From a checkpoint of a small mixture-of-experts model trained on Wikipedia.
Experts: 64 experts in each of 7 layers, 2 picks a token, a sigmoid router.
Training: a variant of SOAP for the experts, 3154 steps.
Below are experts of layer 9 (counted from 0) of a mixture-of-experts language model. Rows are named router (the router's row for the expert), gate (a neuron's input weights, with its number), up (a neuron's input weights, with its number) and show model dimensions 0-127. Each number is 128 + 24 x the weight over its row's rms, rounded and kept within 0 to 255. Numbers have three digits each.
After each expert's rows: a language model's description of what the expert responds to. This comes from a sample of Wikipedia text that the model never trained on.

# expert 57
router:150160146100144131144147134112162117174143116116170146142163090152110119111124154127138090144106159124149162114138143123134138146124152141137105087124141138169120164124155140089116083112100174130117144136127083133070146126139125146145088110117131122126140127111122118096176147112112112125119141111080155103114116166079158101153137155074090138089123124107108123134175119120157080111101
gate1:124101161092130117143114144127043088139076123118142124081134134149175126159177105151143097114138167136117110099136103144110132146145125148121123125090164110116118157154107131156142109118136168154093128113133133140104077126162131153140121114109123108121137117088090128106124090142156115153095116096112142128096122126123147146106154154149090124114087124089166126148088101142119113161116
up1:078124100090120125144130115128112128150167112115123137103137144123140137128134132149106131132167143193130142113103104133142137106153194156079119148085102147119156214172116133102134095113175136138103152121111125117148104115110134134162153081136143164176116135152115110141115124114108154145118181142122106109122079152161128177122112144143145137119096121108139116133117130118111120148136
What it handles: In and possessives. The preposition in and sentence-opening In before dates, possessive 's, and possessive pronouns his, her, their, its, plus leading digit 2 in years.

# expert 30
router:117087214121127129151173158143143165155161109161149150162140093103091134142121147098126129111101129149175140080137111163125059120087112154131113122153116141145101118117109135144114114135127155117157165163136106104150122154133136125130127094114107135111126120079107096150165141123134170150142094152170141114109155099124126138131163104106149133144138129124102137119112106159159123111130
gate0:114113173140097125142155185098131141147121119140149183141144131109111115097124126149132113131131145142167142099108127139140037136114104148187102169113114140155059119125094110173118124101144149140134184126149120131147118151107143078118106111158121153138114147071125101114137133122112151139166127131152155118153123132128136158119148131115140114109125114139095120159158119109115163128149
up0:154137104095183171149107139129168134139142157129105138183084134168173145104170107140113118094128146150127075162121135121125106167143157105116106089102106084064142121134131157147129101150108113113123110127116142111151116158152144114120133132118120131152090121152180115140118132112116115089131115109144140104107175115147112139155092128115118153158095132112151088133112146123118168133102
What it handles: Personal names and scripts. Given names and name starts (John, David, Mc, Brad), plus bytes of non-Latin scripts such as Arabic, Cyrillic and Korean in names.

# expert 13
router:175138150130139131149126090116096155101109156130100097108130128161145158133146115132129080096142111142121159130100172158099123110099120088135160121110132128106114172139154158155129131147127158170067156095129097131149121136110155120123083126105119142135163140147140123111113127095147118119101115133168116163099106079080147112123116093091062151123133143155143140158158131116132162134104
gate0:100135161121133126106129104125125133125104156132109153165101074115101177109148136134163116140093109143122087164116165143127076161103132074144116149085179109160136158129140146096147143099112119147100153110103115110122131148117118120114132123170120127110132122122142197128112126100137131102149125129156173142129107103157135118103133140134065109155098130138160155102122100134069147129121
up0:130157114085119085103160144141130115177134119104134132125166129159128136112114096131117128114109126183129128167116146144129108152114065128168138121093137099129116150109136135122136132167143152140147107153141111125114148176149121118143153078120081120142110132140169132188177111150124148145128109136106146146074138125129128077104137151137095115138121127187101151114151161130107154154171
What it handles: Spaces and odd bytes. Bare spaces before numbers in table cells, raw non-Latin byte pieces, and rare mid-word syllables in foreign names, such as Fe(ij)enoord, Hilal-e(-J)urat.

# expert 16
router:126087106101104134115131132156126137131156151109100116136076134141144085130126101113144146139136098152110113152082134042137138114114090089151120110138101119177143134115108112142105131140109130100113096112153146168112160156139099110138097106135098122091140099089087162160150104117148140121120115086094144125112133141130105135065114170136127103152138126125130148141115168089089132135122
gate1:130143130092102135138124129142156157140134123122152090107118130127101151111154094086131123133121160114085102111122126067117127076105112115120117132125074126146150106165148150157112098167123138092135145123132138149149125136182091111124132136144128183143154166108134201141124094104141134145143116087109138083118118091146129157102113103102149145089161171091120132131096132126133146096135
up1:118132132161148124135156138174124117131120166109106094126141141124122143107089121146106102108087093171126109065117098138151154107129146142122124102122115144143118118132099115087097130152106180123089113101142091117144097127114107106100159152092170110162129128122154153136146127116155131114117130101106137147142105151134115172136145141107174092113128075164093141069154104089120159104148
What it handles: Mid-word pieces, plural s. Word-internal or word-final pieces such as plural s, th, ium, ath, plus nouns like art, Best, guitar, women.

# expert 61
router:104132137091139124122150156160148097123118128148147134080101125138114158130181122088098168176143090145101149131123098130117087084109112167152102113089137117119126150119120134124135090138099111105114095142109142127141052139099156112067115152142134115099108095111124129128132182125120105118119133157135128127132133113124092084131105123123186099112133133150120114143133071105120143115113
gate1:127155136106144092097132157125100110140143136158124171163146118127171125153119145118134145174070131147152100143140163154098118125117143158146131135094095069118127131170143121146118092133144088154169161109117129093144121107125162109081137193112123107134080120122182126115092118117133135147135134105127149123161125146115148121090094138130150095138127084106160089126131125138096137119104
up1:132093091098121112119150141159084127106151115123103162132146136093130105143099107129139139135096150090172120140102159105135104188137126111092104153155119127139109108158125165147152140148126154121147185139142117138134174161078122098139134148112120133149111158159111128160125112091117168033164110139155114129122144132110128147132131128093124131135125121113098127154150113093141148094138
What it handles: Table cell separators. Pipes between cells of results and election tables, especially after Votes, %, Candidate or numbers, plus semicolons in flattened tables.

# expert 14
router:153121144081124128112123128144123113139130146164105120177141094134135141129109129103117109146129107182142163078145104109125124139135115101129156121147093125105123177104118149167138078116137107167122090099162129110104135115096112086113113137164160174137140111118137108104149140116119141122141109124165081094105118098135121065116156142109195147138110145109152107109115180101145116138138
gate0:110118153136166139104160128126114116128113137119083153158124098153124181144145141164105122124116147113125097100126154134111125137112136137108149145109106140135107139112150123168112129108167108145147123093108145154152105158112133103137123109129158113148146133112110131090113167132101130137114142139208101110109132080162147150144173177140141164155083092103099183085152097104108128112165
up0:097083129141096128174133121135125104119119090135096070144087102088100159152127183123133135131120106109149094102149111130134120135183117154099129173132154127132107120158105119114121128168133110136141136120150125119035107130122191105149124153134111133102117121156127120121124102153099109143113178144147108148151107094116135107145120112141119168136080128159152123115132125114107129102120
What it handles: Table row ends, quantifiers. Line-ending table pipes after header rows, and quantity words after the or of, such as two, all, other, years.

# expert 15
router:125116126095085132129141119144136142127135117112126131133109098086109171095124140162103093143138130137141168140141121150080141102172158177175134128131120091119159124166096132058128139098155104107129144132127125107117146138137146148124123082107148137125133126132129149101151175107149074128090100126092127139103067103148098171139124158124118129171169148098128111138155108111154139148126
gate1:133105112129141177119151119153108116114102127099130130098149145102145134108131122114089123101089100084126116132137168128129140147175127184099127145070114139111138121102124151086126132119150132131071160115152121140127109193140148126125147121084158117090121142112117152067069126089154128131103124124146098108077149156107117139140166107129118089150137142140131160125135132153121163137131
up1:143115122143110124118115155118132128123112168135113153123133154136127120093081128134061084147166103117131130134087101144140130133154131149169103178149113127135131077119097134200113099139161167149099132122148135107162137136131133072071143113107136127124159127137101083139084155137147139129091125124137134121110122157169110179150147163154112129145123114150139130125110093140132150105160
What it handles: Mid-word an/al/in pieces. Word-internal pieces like an, al, in, ol, m inside names and words (Colin, Avalanche, melanocytes), plus the verbs was and is.

# expert 18
router:161143189137115163170103116131122147158148147132134173133140147147095100114134102112124155151131117175118084125165157112156127119133129169166137162149126120091144126109111142119135133104125098128081106142129139158122124142128143128136114151143147131106093136083095139125096105139101155115123143102075142146095164120099130106148160136074121144076130108167155103176088107113124153138101
gate0:173119126148140139151132133168119121154141129112122129121115100092116133097105112107130138127098116159081115097087104110148139114170116134089137155133079114096064164162113120078111159092159130109091108140089145155100119126141155116154136139122141138118092153077115159144083134140122094123111115112137167107132150126127092155100134159092109127102140165140130147107106116136130170093107
up0:139123177085112102129134102113133097123172105136119126134153158123109123152119162122126114068108151093089132128126102139132126133093100122130111117119089128130139090144199149170139161119161150141101099162117144129132154147109119117136146106086116102125133133097139129162135131107105132125145113121112136088146133153160101157103074153158121110148133156153141156099160117120067099123185
What it handles: Early word fragments. Short opening or middle pieces of longer words, often p, s, f, ap, op, ex, prot, as in Leopold, Bonapartist, share price.

# expert 45
router:153179126172141113123124125152123156125116099105137152119077093116092116139105099132142100143121103104116116150143099094120151138129119118131119127116140138137123153142156114127160120153109104126132169134102113091138088134128092151108148174132150133153133096154143135126126150114163153157132136137165102142125140135152132148191173134141090106180131129072144127135192166115187148099154
gate1:105198146160102154102119097139114132159093162094149173098151129141146125099145093144117091125149118107148112141164129087083105125089142153123131133136121095136159144137138119100161180115137097134106174123130109128152148134152104141113126138136099106133157086124147095155125110120138116151120136141126129131160134085184165131169123122141101124139108135123118143125185158110116095115170
up1:138143103133103171113128108125153136124137133144147147137110108100117104124161148100112142099079133137120131112148131155136134154138165120106130135129115155145134144158164103170129143120122095139146133126116119107110144107106133137116077098132093161148107113079115129142171146192154145127151168136116163148140108156132153121122130089169151116113154143119159131131201201162126128073161
What it handles: Single-letter word starts. Lone lowercase or capital letters beginning a word, and unit abbreviations, such as r in rushing, R in Rushes, ft, mm, km.

# expert 28
router:180099148145134105120113150118158132127119102129189145133120141101108154093135085092143142110161151130134113145147132108153157129189144096104104113098161094134161165125127169147114147111073104106109149123182114096166136120147140114123148098134123129171102161147151135155158150124122179090085127157115098134112145140118135173115121135122146144138149090130120132140110129143124102165135
gate0:130158094095111154119120162158181122119143145109143137120090142125050132083183106142134147124126134150137134112100136081123152143120145143123092126159122077131161169163133125117089140086144120140113104114124131166132121126115110152064161113136131140199099167104131141143125122120062154122145138122120117127131133122143133160096150131117140132118154094116104145102130129149129117124153
up0:117132178169098159127149147147164144136124162106152121143112138136143116117205179152086142118130094118135142118115184142116132143107125153124128146102153109135117115121099160094148116136108144076143115081108124098093092108151123083116140108137136141118164096166147101119138125139110095127132099094137129104074140119132109127134124139115105115146108150094129109137113089078127167152154
What it handles: Capital letters, abbreviations. Single capital letters starting names or forming abbreviations and codes, like the N in GNIS, MNE, SR, NY, MAL.

# expert 27
router:076176136105147099130147098138090182140129147147132138167117083119143102133112120105150117101128107128143128091130118095130146089086092126152163178127158130098147144141138104107120142131121129163143129108113117157124119155133156137139141103161106197120125135148126129145120110115123084130115187147122093129137157142167168113114112132114156159165088083141160110112159118128111164123119
gate1:142170169129125096132137112149108136153157133124112138136139082100109112164135143148126161098138147096095089129109164117147127111112118146195154112117159080107158170119093138121068116140118137134180101079098126140143145110136150119146121165077132142142121170114125114134120138097149125078147120134116130111144103157136117144111127122158132133124138141167171125119171149118106118088092
up1:113094128142141122121136093115103134133113147088104149183135158162131119116137141149149132153124154150164154118156094164146107151105137122124117182130098150120133095092115087120140127132143122144128121130110084109083161178116109107113161121106173165120131133131135142101124158112105120134127134117134158121147105089128131187134119116105165154105130147087157128144116160108120102115037
What it handles: Plural noun endings. Plural suffix pieces and plural nouns such as ers, ians, ins, members, teams, people, as in farmers, Packers, Markov chains.

# expert 21
router:138128141146147093135081100144176150129163160104114129141122124100109111151148124151130093117146131164117112130174135146108128111105146111127131112132160168118144113153161145130061138180115182109115123122128137107156137176122145185143113120111165120121115147122078142190126127163127116142091126113153109140089119116133120099108087112108154109131104113122113097086115149099171155121132
gate0:152095118148085161167082113139102165127080137129100155145118132189135136113167149149115104101097104085148118099114138095134114104131137116160161184136123133139119140123106100136121142112189149083127111133132186160122100113161124120128152117122142156141120132125125167152096114119147131131104109119148109100090158149121127136131121122129143084137118120157086133177088104144138101112139
up0:096123125133167127136142164156100120132120103166161151105153101113085102146181087135146136160138096128139166101100128126117147111158142112108124096111128088152150093118155142125114152096140161131138108126109116118120106095155133159122129158108154130128173087147095144129121093151106095179133133123164100126146115119131099094138128127160072160069093134157144131158126155123157119118097
What it handles: Digits and list numbers. Single digits ending years, scores and road mileages (1936, 2–3), track-list numbers beginning lines, and coordinate endings °N and °S.

# expert 4
router:097079118099110137140110132156110128103155160124173110101108163096100133150097111163125082192125159097156143134096138119149117148086112144111138130171136126113171154115120109155104145163138104114134137129139086136093162127154076166138123107152126123134094094128156150159138153143134116131125163111135126146151119165141149123164115099096160120111143126148128154119138101106170097108166
gate0:156163115167130120109114140145133139132063101072153123113095102098091120106110113137148171131152131114137108146113144133174083136127126085115122107152111094094162133088087155145131116150158135132152149118093147175139137144112140160116114143142117173123129148142131116113133134124112106140175167136165147119153121159164110137142191110112159139173135109128136173113105128099152113126113
up0:179140110130104101161111137143105134119130087098147105134104105153100166168184120145133088128134171078160114128117149130082120138121079121130099115122121134113158174158112123133118110125126081126140131140095120158102183110113116156081133144126158159116139116128111131100137155127119125155114154116138083147156138138145118126136138123101164147170116125138188126133130119111110075110172
What it handles: Place-name endings, institutions. Final words or suffixes of proper place and institution names, like High School, University, Park, -ville, -ton, -ley, -ford.

# expert 22
router:139111146133128105163108127136157092142103143111155132156152123107150128138129106131097137172194143128102158151160122100107154189158153138087113139112096143134119119133071140119112107160121156116122127114179119150121109161131165078079126096111111150113136149116165137115121169109124147127146142099156118141135160157134119102144112088166168144124133128116137105134124111186160161108125
gate0:124098120119151147105066143128124142184038129141170147122127094126154081122103138144102144137114165108140145095135164097103146152135134146100176138093105130107109133116128133132134131159134148128126136100146122122128145123134142097067119117082120144131133113143131104093104101083097153141140099098181121133127138146105123125130129089160128135128148137158150101131118118143116185138098
up0:121136120100165155115151132110154152117159130131138123097125118148102130146104118118119132110163143111167155130134118105171125136125130108142158148166125166123111172153145132113128068106120173085083118114122158134165124141098091130128155105092115134123158094143090122144135091165103106125119164151135087092172113093103114157181162131165130116119129096129127121138140091078173113132130
What it handles: Short syllable pieces. Short syllable fragments inside words and names, often after a single initial letter, like K-ey, t-on-nes, b-on-us, Kw-on, H-our.

# expert 49
router:124134121123105151127112125135113114128119076130121132180150173152177143088144112131132128136135087124135084091150083111164149110112141144117092101118152147119115099133128119137091143142125162154141164117145112099154151112110149163165139089130118123160134138077087117110087109132166148098123117133116113123119145119152168103201104145166171159143115143139114162115169130147131152122117
gate0:120132158153122138118090124108113127124099128144122089063178138151125133143122194126135119093116093129116109151090131095135148135122143167119144100166129103118135140129122126179101109134152166151112158094119116110150121120142123116149104136109144125162068130149058095136115135130138113148143137132146129099098141078163163106143124141144136118139143113164128164189158119130084135125150
up0:199132123123138126149125128149122152113184104112109112142106161150102156126116076127125110140121102114098134152089152096086121177133085134160120168121156158090115101110153115140170153076127106129062137133156133135174120122114136112109124126091128119121110130094133126100143134099132104125134132114142120143124144121146099165099129131098114155117087160102105127110119122135135123121055
What it handles: Possession and inclusion words. Verbs and prepositions of having or containing before their objects, such as with, had, has, including, contains, received.

# expert 40
router:108110091157122115166110107130095144146120100141134145105128139146126140151158114150143109127119105150126112124090122151096077144117106142143102090143094142133140133121130102093159129167098111105142130146169155105089152124183163140118135126117107167131097161129107135134123140140109089122126142113084111142097106138152137195144143148110104087113159144086118101191105096109123162141087
gate1:130130080124130127117148131053117121178088188152164143166125117114120141130135168103109151107134143115113174103143143111122135139131101148144092124157127135158098152122100121159122120161120082099149131117127130096100107125131126130172147083129089137145144182133119151117138128150104101123159081104130098143129145155134146157163163116118146111163118185116102140118156115101135128150139
up1:113126155193160124131166085120073119134119144123147126109125131124120109102107122080156110135104092112103088137073134159124173129126130106135139139155141138152115151160151118144108152124130120171112131144141136109142110107133118098126137169112153112138149158146095087118129148163163136124108147099112175096165094122109128159135080147117139137092112140135120106110107122056082130115113
What it handles: Copulas and articles. Forms of be and become and the articles after them in definitions, like is a, was, were, be, became, an.

# expert 6
router:146116138056131130119109139156116115094136138142105153105147104103156134182146104100093090071146128144158143159156135133134093100157114135141146115151096119099110134132141147096141099151135144157150146133128147143129145101150125126102068141150138142103135149127153079131112101143099098159146168152150139119153147137131081107130075142104079156113133137119131089098153147140088135145120
gate0:178143191095169149133124166117098143097094123132166151084136115128113133145091130117106082125090083147148127123128118119145112163123116104129122169117147073101102125136097150110173121145112172130087112133111133110149129116140120118096110112149113133161098099092124138152122146165128142155144149124115154093143121122141133150109107102103086103145121138119119127155146085134063144148142
up0:121153135134089124128096105112089101112121118117160084161141109140158137118120140124104139094121170125168135129117124124088129133181112122117142113147116126125141191138106186134168142119152123148135084108122134131141104155126140138118160145129136175127138113165147128087159136132167125121091115162124095128132187104159099083145118130055112081139128162142090136113115132116126139115111
What it handles: Word-initial capital pieces. First pieces of split words and names, such as Sur, mid, inter, El, U(nited); also the digit 1 in years and == headings.

# expert 63
router:117101133134137134152125117171148094143167155148109151133140126114137140154101148098087117119148105160152130146095152171103142120131131118115121091168176159133170103115145135133081135174091173123116109149067123126133133182122129170141109118147142113124112087122108134172158136141103101108114133120153111135095155133118133118146074111115174169123100130125131087135138144079142138147132
gate0:128126168109176112144136106048155113184107149139123158114125108162155142114155137136155108077108149101129142119110170131130125125141155186150077156128086104177099155137137159122129099106173083136124152154152129116112115126091155125117116117122137114112152141078136124125127100114141122114150113152132116122158089135096149113108114147118123159122121114104084146107131087117130137124143
up0:090152095130110108149172138111118104136117091110183119119129101130159118129145133084156136138142122105123125131118099110159138132148170106128112116156143126129127133158146115096143095122068126117084128150099122141128114112126087099156114153157095128130196134117139124074090145107128144171169112152132164162122145186099122094116129151119103143126125161136089155135180108101135130114129
What it handles: Common words, headings. Ordinary nouns, verbs and function words in general prose and section headings, such as the, listing, captain, saying, reported, by.

# expert 62
router:108096155145186129090123151152122138119133109157148150100123128168105100130136137154147110061115108106134168168139124136124155137133146164107106123169161163120115108141117130111132117142132117092127130185158141125135160149132104085133099157136148097128108181165091073132109130131145127096133137097142151070132111099165138146106113150160135137120135152139141141127120103184138149141112
gate0:130112138115149148122130115113146137104123143106156163142106137096124152128156127147136132107147146121094155122185145111080143144093107167128134157145117155134161149163130115081112134148163104138114160139144109107137126126151124131080107147116134093149117178153162090100095154134125149060169133110173139084111144105136119156158101111171133132160114147170139142087160111093147135114125
up0:165108107123126124148147149179132112162141105127146141077114116169158124093085110186091145126119095138071099138078110099158111163117120151122094129122120120106137120128117098142143131139119111112122130140112128128158102125104104130129135130114084076086137154078175117128131134131134086126114136136116136141138143144124139113125121085120155179145112155129133162105141156072070131113128
What it handles: Name-internal fragments. Middle and end pieces of foreign, especially Slavic and Spanish, names, such as -ić, -ović, -ar- in Peñarol, Álvarez.

# expert 58
router:141102130117144189118094117176148087114122163145071142137156139136120154115119114127147109181107111121130129135131140145138132114150174130098127161134125148104153119097153144114118087118125104114128130151103113156129129186130153079154086084164136154140143104167100129120163069111093127115142110115114127109128138149152172144147095118146132173094135134101138133144132135097129133093168
gate1:120105122098118143138120114095111141130079108107174087093095095144131175154135132123100119126121146071152136154187119141133100160123133166124100132111132108152103164135176115102142111109172051118134094133107112149110152101127126117126135133137083132155137126144102108131136132133112156120161146151119114155143105122135127127160123148134115138077128175138167105110135089136083098126103
up1:120087123139108103132102120131119131122117168131120136115130166120099146161129123152144089129155127111150131106117095154152111127150166111103100100119130147181117133153178162113133127165133110097117090137101135135083087119090121073160136135122112116122154100133115176138086186155129108139177169125120106101133105149136105115142144135148128093066125108092119150091087124127122121113107
What it handles: Line breaks, section ends. Line breaks ending sentences, table rows and list items before headings, plus taxonomy infobox labels such as Order, Clade, Phylum.

# expert 60
router:097110126177105162121126167085152181091111140080165152141151105128090167147105097118111125104122127103160112156124121132092103114118145144168129142136122112097137127128144161129141160120156165119151122140114154134131120093143135122124132147106100136100148164158111103160151131138156146145113107113111160151171131141118156173101099149095132152159126158151100132133122174115160132179080
gate0:117118117150115125142114153109122115156078151129180128145144119118132120125111111149115174089128097120111140144112097110130084121123165137106117111141148094154127186120133125091143146162155130112128101145151109145169116093112152071136123125126110162079145162177130175084134134101184141115168124104100166141186126098118115162126120144143134125126130084109127153139127144120130130165122
up0:107129167096115130123093153122104109133067127113135110126117124099151119167121088101117128080137148148135113145127121099109164112120127143110122137132110153149067115150126117135166154119146117151117112149118129136119104179130110165170185122095162097110110133159103139109141117115108115135151148124145150146141071125139196140200155134135137131149075137128098131117114167133130138130102
What it handles: Sentence and section ends. Periods and paragraph breaks ending biography sentences and headings, plus role nouns after names like politician, singer, director, son, coach.

# expert 29
router:095097132117173139082127137107140127104118121123110152143126144122119099143134129115090184129093140127111124114112141149111118123155127141096116111144156102083092151131144059111104100148136114108173120116134147155141172111128118158150156093102102145121084093176138130168088128158164142102118146125106141129105120089142126117063140149113128138150118169117127139115192094127122143130129
gate0:129103146136134100151159150146142150138098092102143171127135139175128135134112137117125170122074167155162110107119166151134134153124136150107104139107090116104050142170129096166121086095200088108112122134134127158143135113181135127132147155129115122118125125151124169124134141118173107095128155131126118121119129087090114145126143133117085142155108114105161168117124150118128127124140
up0:105117095113133110140162125166111082156097125115157121165134157150121134108138110125147131117137136121135122124128171085110075139161127103138095114142161132129162103130132154109139127167140104173138124128140104177126102117115105159125133200098187119144117133154133145081161098121105143121142159132140156092165102107139141106116097132143091116111100159077138118108112144130131087129169
What it handles: Sports and time narrative. Function words in sports and biography narration: temporal conjunctions and adverbs like first, when, after, until, plus at home, home-game.

# expert 56
router:118090089114114134120122109147108150133128147123101160101200103146106138168086115136161136122148158109135140056131141137142156147137170118154124186159148115132084170166129142161088122137102123115141086120132127113154102134140117161131139148135120106085098122155104158129135109149131088143123146143156132129137174132112176154114151120155139080130138087138130107135147119107117122098122
gate1:126065099111115094126120107119119163118095116141125137131147134156153102152112073141126114108121110100163157140085117091155106095126120163119101172135127111113079140105121140120112147116124113086167183108146108113109098102110143140180124120151116110113129143107091138085119104082169092120123102148156114115129163099113159145112110125135151123128113124130119098200132139158136122131137
up1:144165154146132124138162144110128125137116135135078114109106091155130142162159138160109117151111148146117098121122136177112164099101135129123085147166141096090094138111132147087134139095139171120124180100104173130105141148122133145069091144161144112112126087128123153119099149126084127166135087124102164124089145115167130112135144137163135109137079102126126150100106144150122097119118
What it handles: Single capitals, to, modals. Single capital letters like L, W, V in names and table headers, plus to and modals such as would, can.

# expert 23
router:064150130108134144120129151112133104151142151088085093151146151115143144127114120104091130118117129099131116136129111123166133082128125113178176131141109125177108161123136160119129098147142093133101092072122084130158124070113146127115084118113129121170124100129063132122125167167129109126134111104142121136115110148148153127156092132125135132111152151155111151092089090139132144142154
gate1:141168069109151134131103125128116124165115150131166149129143117170114100127116165113109066127117131095134148095144175118115135097123150109124143147102108103129118155124159126128124131107137076127044098121128121140140155114083165108152129137157096126144120117143143104127091160128156139141149139145121134144153151165110163176123138171161099162159124125120124143105132092143083119137149
up1:104113095156129127144116120107134163130148146105127123128129130127153111129104149181091121169158170094143101146102117051152101105109135118130126124150108094123108139122143141142116129127131101139182110132081153191126123134188159130152185144109112159094121127116133112155115148146081106125114125109076108140143131123137145121141127188118137126081129153119128144121102136142126122098090
What it handles: Surname initial letters. Capital letter pieces beginning proper names, mostly surnames after first names or in tables, e.g. Sh(aw), B(ix), F(razier).

# expert 33
router:093149169109131080174115111167138158142166150093118122132152133144129120169138095137101159096143086146108091112102115150084165091148145162098162124142181118155158124127185144147101135149119171131086125135098127130089132140098142117172143095154151109115115099142098119130138140167101149135125112151158139137129138118117137093118100109112155135164120131112117096151138120140148149134105
gate1:091166144118107135121074120127135135161100084137128095110103137113118125103126111132163080167152156117155118147114120159134131136116111100133156156138118124067126137088082176127143135090110123106069142185162131131110074156111111098124100131132117156143145134081121114129108125078110126129124110119105123101154118117125105156156158118111132107133094115163154162117155154109145131154123
up1:139141129164132125119131158121178156108124159146103126146097124102162119153119191127101167133110158106097109111097153128088148138133124134127147112134156140138117137140110136162116120159163135091131123150139132105093132134098099141122150208106142089116149163148162153144126179105133123183146171123129168118134150136135139151088140120127141146115192144082129101144125104134106108132117
What it handles: Commas and clause starters. Commas, opening parentheses, spaces in tables, and sentence-opening words like In, From, of, and, plus sh word-starts (shifted, shaded).

# expert 36
router:133117138132148124128155110111108077104101144116104130133130161121146114086123157121133114058115136087086143103119125137187143122141121180120182116132078138132093088136091158126085128130124097093082161146123119098170153121089085132108127132105115150112146165136153133133113161100124090132117099134149132137135154159083105132137129113110143090092132117125152125092136147140112129132121
gate0:113119143122143139127095124088157141116112121108126133152106117106162123086161105105102130122103160145143160165132134115135102143184136211100131157113134121084167140151141136096097109115130113124115135196105086148137094115107154119118156128140120136102112160137168109081121116129125130079115165124107135118147140127105089157137118138134154090141128117134125144088163175151121098136108
up0:162084119112119111136153112140163168100125092107161140099163113149136094192181133154113143138144148171117120094111116109100142145141092093133108136145111135092116163100141110153125139141116109118132103091136103121112115155163124118122089142164118102147122135110127079069151105141096136132119108116152120113104138080147132134137157127141125138119097158118146089177094094173119133125136
What it handles: Line ends in demographics. Line breaks, table row endings and sentence-final periods, especially in census prose about households, median age, income and poverty.

# expert 7
router:138105100141153126129158134147126125086138121127101140156105159126127095152126121106142116106142055162128111144121168124143176139098118134133158081113137135121124165103169158124128187147129146140154113094125126136105140131133123086153116079084127100168093166122165159148124130162103130130121170149138156127169146108109119170112128077143123146113098108119094134148167145137146109103110
gate1:127098101135132142141154160139130143108119131115147078137148126134134066081173104125105116130144114119103132105130131141144102154127105140174148097115172108100124143154153128153152149100157131159121125147103152114089072097122117094133126146129092138091108152145147157114088157152097119174164170090122165102160122121139131154108135122146103183132092124136112138127082096130142107137102
up1:064148167082112098127057159186162146103097131136184152172118067108143118141138124136125109107131127158087142116128128141102181146109120138148133123121147138127130168137106127148137155134154160179149128131126120126121079122119134169134134113137132132133171145122126122125125136125113123150148134114141167140128128175146127145108092125134112149077141109146107140137171136109112118087131
What it handles: Table and bracket openers. Row-opening pipes in tables, opening parentheses after values or titles, and heading marks, such as | 4th, (2022), ===Men===.

# expert 31
router:124182120133118103096155116108153114127113179146113119120162162146151104125108147162130135083141092094138102093123168140106129134163129103090108129100063119097149087118140128123191133141150115078149105120113142100096089105139122151117114121123122090105096101099142104164128141131102148123103100091126128136117100120080156158153110121157132134097121116144084148128136149120129117155121
gate1:117116091152118130131144111169102124099074152113146132110147095109111106125165152123118120136136131091118100107129151112145094133185111119128125133161094102156149159122158143160168131137151092103163122071117095108128134122157119168127144124087129124103106134075112176145144163122119125121128103092114146154167088132106126115124124151137117129113165137137080140119107123112199104108105
up1:137142125123135136135153092109168077131126151147148145133109122105125134111133129129138097080095206141121090121107090124124076163107088157167152162134108135134138087130162110133134162149088142123169144125133135112132129143153107138130140082085095162101103133113144146132113113086103146109102114143129115135128119090117098154161183098098149129130099115104102150140144132122111148161157
What it handles: Word-initial letter fragments. Single letters or short consonant pieces at the start or middle of split words, often scientific or biological terms, such as d, C, (oc)hemicals, hom(og)eneity.

# expert 39
router:120140154149100132100174121111161109153109129148096092125119141139151115154128121161119137105138130120156123141119107111194102157155121118112136114121180168156171102117162099140114167119099132155138082141131100144169135125075115092113092099137121110152146163133105108125139118124155079118160145161156143108157125139131147148156156098105094103164160111123174156128109139154150109114141
gate0:129078105136127166149144155097142096125114099169150108160157145138120116111160098121100159128140172097160126107099108118141138136149134114107116142067143110168102122171151106136142099076132148156145116089128133139122144132117096130106139138177106115149150179112179129120147113107102137133191139157134141138117149121156135118131179131119112151127125122123158146105130135098183159109152
up0:115126119109130099140109137102115144122145146156121123073158113147177111196117135129117104114148115136116154144119109164158147141152110154150162077130129110103086173108126108136127104115143118080109129125196131109127140081098158143098092090157129148168122093146123112155154104110143114133116131092146157105130089121154154128142127129156147091177086128115136123120117119138158148101129
What it handles: Name pieces in tables. Middle pieces of personal and place names in sports rosters and tables, such as el in Hapoel, Jordie, Sizemore, plus year digits.

# expert 26
router:119114134096102111116133120095111133156115134157206121149121085106106130151154168157142126106134090147138152155154111112163136159105124122154141136120125123144129108153154163098116158112110135118117113117094117094128156136136116131112167122146139113120137100092135128175102065152114152137107133115163126115112114175175142104177095147130106109100123077169074138121163116133151112123135
gate1:154128154107125154125149131110124149085127125106129123083132128124089136125170179129159158120149122157100143140130122132089143147152088164115136144144106117130157151140191170080143129107102127119171142145101097132095098129151063113080164162134108091100084150121130116149132087109084128117155145143108161106144084133164135143113103127138123125106153119151137119143101147130110121107121
up1:146150131100119105146150111080130069132150128119121102137146080118099121108132147087111093133138133108086125097152130100125131154131138096138139111161117130148147113132134157101129153120112090148148126094120148119092102159132119120138152092152112113123134152057154142118142132086123121090152117111172161141128135112153151146169142082112112137133103096093115116129168124135131049142086
What it handles: Latin name endings. Word-final pieces of Latin taxonomic and foreign names in species infoboxes, such as -oideae, -idae, -ina; also infobox list dashes.

# expert 48
router:147151162106133136116167105141147114156137169123157175170117118135172120142114112136137132158123138129141147108123124105093116143144134110154089159121137150142135108109151115138125161154114136131082078144088121130184111108108116180107119114155159122174098145147103124106152151152135111168135129117121112140090147097152108126157102120094154135100079108147115122142205109124130080120129
gate1:144081160124151079118178091116123124157136130131160135155147121175102171118148119119155139173113144114125155159140143158165087156150130147140145144134103134127126102156109124093135146131087148151120100117105129127168080112115101132155137137108130180114150122087145110111124113138158131118135158123128119145135128113112154112167134125071148124164131134162141149158142164145117053115096
up1:139079135072113155139108153124193166112044120097093111119136143130129154143148161148125121117123127104127148117131137112137111144124153153098096094126112153117171139085120111119133157098150093070133133127146136149151182140145147086125140157142118067135126102150174136107167118146144114125116155130123125151127166129117122145117142154141134113118168119091140128107116148122130162121113
What it handles: Numeric punctuation in tables. Decimal points, degree and minute signs, plus and minus signs in election percentages, coordinates and data tables, as in 36.83% and 84.542.

# expert 20
router:127118129106120162161126131163106079155141155136148120128126128109102149130094166122081122094170131144138140150085151128096119102138113107111135089151167159152137131123110111139121150161090184139140104119066121122132123197103121153144097116155123113123083093149096141166133173145129105122166156143135139148115167122130145140131094145094162141099136130136109087142114130096129152132140
gate4:139146100106113143155113089123145157128098145106178153152135146105111122099138121144117146092099155166089126107169192119124121112109170118086112114159123088199138093175131102129098135123156115125133140139137110164110095127119154094085123121112089094162128144130137091098088127122099116151172109126119131146152119158116122121133139119117095125151169149143159118138120119145104141099123
up4:109098123170143154151129136162101124149103152133145099154185119125111128104158132095113128149133111150141130116164169138159142137134149123112151109154176134103123111118144112107126150142121131105141139148139108136097094158155112104104147106126165121135162098153109066115142145152108094111140157140119162078172167121134082127183119077129124121142148145115143165103189155128119115139148
What it handles: Inner year digits. Middle digits of four-digit years after 19 or 20 (2011, 1961, 2008), in census, birth and career dates.